Weights of a small mixture-of-experts language model, trained from scratch on English Wikipedia: a variant of Muon for the experts, 9647 steps.
Below are experts of layer 7 (counted from 0) of a mixture-of-experts language model. Rows are named router (the router's row for the expert), up (a neuron's input weights, with its number) and show model dimensions 320-383. Each number is 50 + 15 x the weight over its row's rms, rounded and kept within 0 to 99.
After each expert's rows: a language model's description of what the expert responds to. This comes from a sample of Wikipedia text that the model never trained on.

# expert 11
router:44 69 46 68 41 50 54 59 68 47 48 53 56 36 70 47 51 72 63 36 30 54 51 48 44 62 63 46 46 36 40 40 35 63 29 64 41 55 29 44 57 40 52 49 73 46 71 33 28 86 49 53 25 57 48 42 36 58 63 57 51 37 31 41
up0:45 53 43 50 34 51 43 39 60 44 57 25 30 63 39 69 90 67 54 78 52 32 54 10 62 45 41 56 66 62 61 48 33 59 53 69 20 51 54 49 65 41 55 57 42 62 63 48 50 61 60 35 42 63 43 59 59 67 74 29 35 38 44 53
up1:30 51 10 37 42 73 35 34 54 60 28 45 45 49 57 66 52 49 50 03 60 58 63 39 61 29 36 28 55 31 55 54 58 15 51 67 68 42 50 56 56 48 38 60 42 39 55 38 43 17 63 36 63 40 62 20 55 56 54 75 69 42 63 48
What it handles: Word piece right after a capital initial letter starting a name or word, such as L-es-lie, B-at-irashvili, S-ec-retary, V-ar-ious.

# expert 9
router:39 72 41 86 59 53 34 68 70 45 51 32 46 49 61 57 27 73 58 37 36 70 18 46 43 55 47 38 45 54 49 55 45 70 35 69 49 57 55 41 54 36 51 63 50 14 58 59 43 35 61 51 23 51 45 34 52 64 62 35 47 53 43 39
up0:56 46 18 57 39 34 41 45 53 55 12 58 42 61 46 52 62 29 49 35 45 04 61 50 28 47 24 34 30 38 31 44 51 61 69 55 57 70 67 58 71 41 55 43 59 53 39 73 56 19 56 55 39 44 55 43 74 53 29 61 74 52 29 62
up1:44 53 39 50 73 56 38 41 53 54 36 38 82 49 59 53 48 67 36 32 51 51 66 85 37 57 37 46 55 20 63 51 33 47 47 38 47 24 52 78 59 24 39 75 39 54 29 64 73 59 33 39 39 38 43 48 72 60 41 26 47 50 39 38
What it handles: Single vowel or short vowel-ending pieces closing foreign names in lists and tables, such as Cub-a, Naved-a, Ob-o, ag-o.

# expert 5
router:50 50 48 99 57 58 44 43 55 42 49 49 85 53 50 44 34 60 60 40 44 60 66 14 59 44 51 56 38 19 27 58 36 59 60 80 51 48 44 30 65 48 43 44 38 22 44 58 35 44 49 55 13 43 35 28 51 68 53 27 52 58 58 36
up0:83 42 39 40 53 50 43 47 46 68 23 45 84 75 54 35 76 44 40 40 53 34 57 60 50 72 55 44 65 48 17 77 23 23 64 64 53 54 54 27 61 63 53 33 73 54 58 45 57 18 52 53 54 41 44 57 46 65 32 35 73 39 47 36
up1:28 78 48 70 51 86 60 43 39 27 26 36 57 49 53 51 65 53 53 53 63 45 61 47 39 55 25 51 52 38 16 42 59 73 62 72 48 38 29 33 44 18 75 45 36 41 74 49 49 65 50 40 58 55 41 51 32 66 65 81 47 45 63 66
What it handles: Middle or final syllables of place names, personal names and foreign words (Av-at-ar, Del-os, Can-al), plus the digit 2 in years like 2022.

# expert 7
router:41 41 50 65 54 57 45 49 50 58 32 55 46 35 34 59 33 72 69 31 24 46 65 51 50 58 45 64 23 53 85 56 56 44 40 62 34 46 43 41 77 43 57 33 49 54 50 92 51 10 44 61 34 51 88 63 45 72 26 63 35 56 53 40
up0:29 35 63 62 34 46 40 28 52 70 48 47 23 46 45 69 47 34 75 38 38 69 64 39 15 63 51 17 38 48 60 46 78 43 72 42 21 52 31 53 99 53 51 26 59 53 48 48 37 43 30 37 37 46 58 53 51 62 38 70 28 69 54 60
up1:56 46 60 78 55 74 37 54 47 62 28 60 68 32 51 55 49 42 27 36 56 69 63 54 65 50 74 42 57 49 48 53 80 60 42 66 38 63 64 48 71 45 54 60 39 37 40 48 65 47 35 45 57 30 51 27 33 55 36 68 41 35 44 51
What it handles: Prepositions, articles and common nouns in running prose, especially species articles, such as is a genus in, known from, the family.

# expert 0
router:69 71 64 70 56 64 26 57 28 76 67 41 52 31 61 53 44 48 52 41 57 41 25 39 48 65 29 62 69 58 55 43 34 31 54 31 42 29 46 59 59 50 65 58 35 63 36 81 56 78 54 25 31 51 53 26 32 56 65 42 54 49 64 46
up0:47 68 65 83 82 58 81 64 48 37 40 34 68 39 38 43 31 57 73 19 58 55 20 42 40 56 51 75 49 34 45 25 49 67 52 28 38 67 39 67 61 39 36 46 44 42 33 81 66 20 62 52 46 49 55 53 61 90 45 67 70 47 56 53
up1:48 87 55 56 36 36 54 47 43 46 76 42 38 52 38 46 32 59 52 43 63 38 41 41 79 33 33 46 46 73 52 37 63 51 60 33 71 26 99 42 80 42 45 71 22 39 69 65 30 43 66 36 18 67 48 67 44 35 24 36 29 65 42 35
What it handles: Tokens in sports team, match and season text and census percentages, especially "of" after a percentage, e.g. "27.7% of", points, debut.

# expert 2
router:58 65 44 73 38 42 25 26 55 28 52 17 66 54 49 41 50 79 71 68 20 48 59 34 42 53 50 61 59 49 77 34 45 51 34 43 57 54 46 46 74 61 49 54 31 07 47 45 53 58 34 52 30 35 34 31 53 59 55 42 81 56 46 29
up0:27 40 84 46 37 56 73 62 78 38 49 39 38 46 41 61 37 68 49 61 54 17 74 44 55 32 58 87 34 54 48 51 40 28 42 74 54 67 72 49 73 42 68 52 27 33 47 73 48 83 45 36 50 44 41 50 62 49 51 46 82 43 51 64
up1:35 69 30 46 71 69 50 49 66 26 44 36 57 45 48 79 34 41 66 52 44 60 49 45 43 46 51 39 73 68 47 57 61 73 30 62 75 71 44 34 57 60 56 69 36 26 62 49 60 47 15 61 46 46 46 49 47 44 67 42 64 47 17 88
What it handles: The space token before numbers in tables, dates and lists, especially day numbers after "on" or month names, e.g. "on 27 April", "| 1990".

# expert 3
router:44 64 77 89 53 50 46 65 48 31 41 51 63 43 46 41 52 29 69 44 58 44 52 67 31 44 69 60 59 58 48 33 48 70 57 63 59 60 08 61 51 44 52 36 24 24 55 58 32 22 32 52 00 66 50 45 58 42 47 51 50 54 71 45
up0:52 59 62 63 49 30 23 60 73 68 30 59 45 60 45 42 49 30 60 57 89 34 39 64 55 58 39 61 36 79 49 35 37 54 57 48 54 64 57 63 86 48 58 28 80 45 41 43 77 42 60 75 64 18 73 40 47 20 38 62 58 58 61 55
up1:46 56 54 61 37 74 31 32 72 73 50 60 33 37 36 38 64 35 58 50 29 76 28 31 14 63 52 50 44 46 56 42 53 52 33 53 57 31 27 41 71 44 39 59 35 35 33 57 50 81 28 72 22 61 28 62 31 36 45 38 59 53 44 43
What it handles: Middle pieces of common English words split after a consonant cluster, such as solic-it-ors, poss-ib-ly, eff-ect, sec-ret.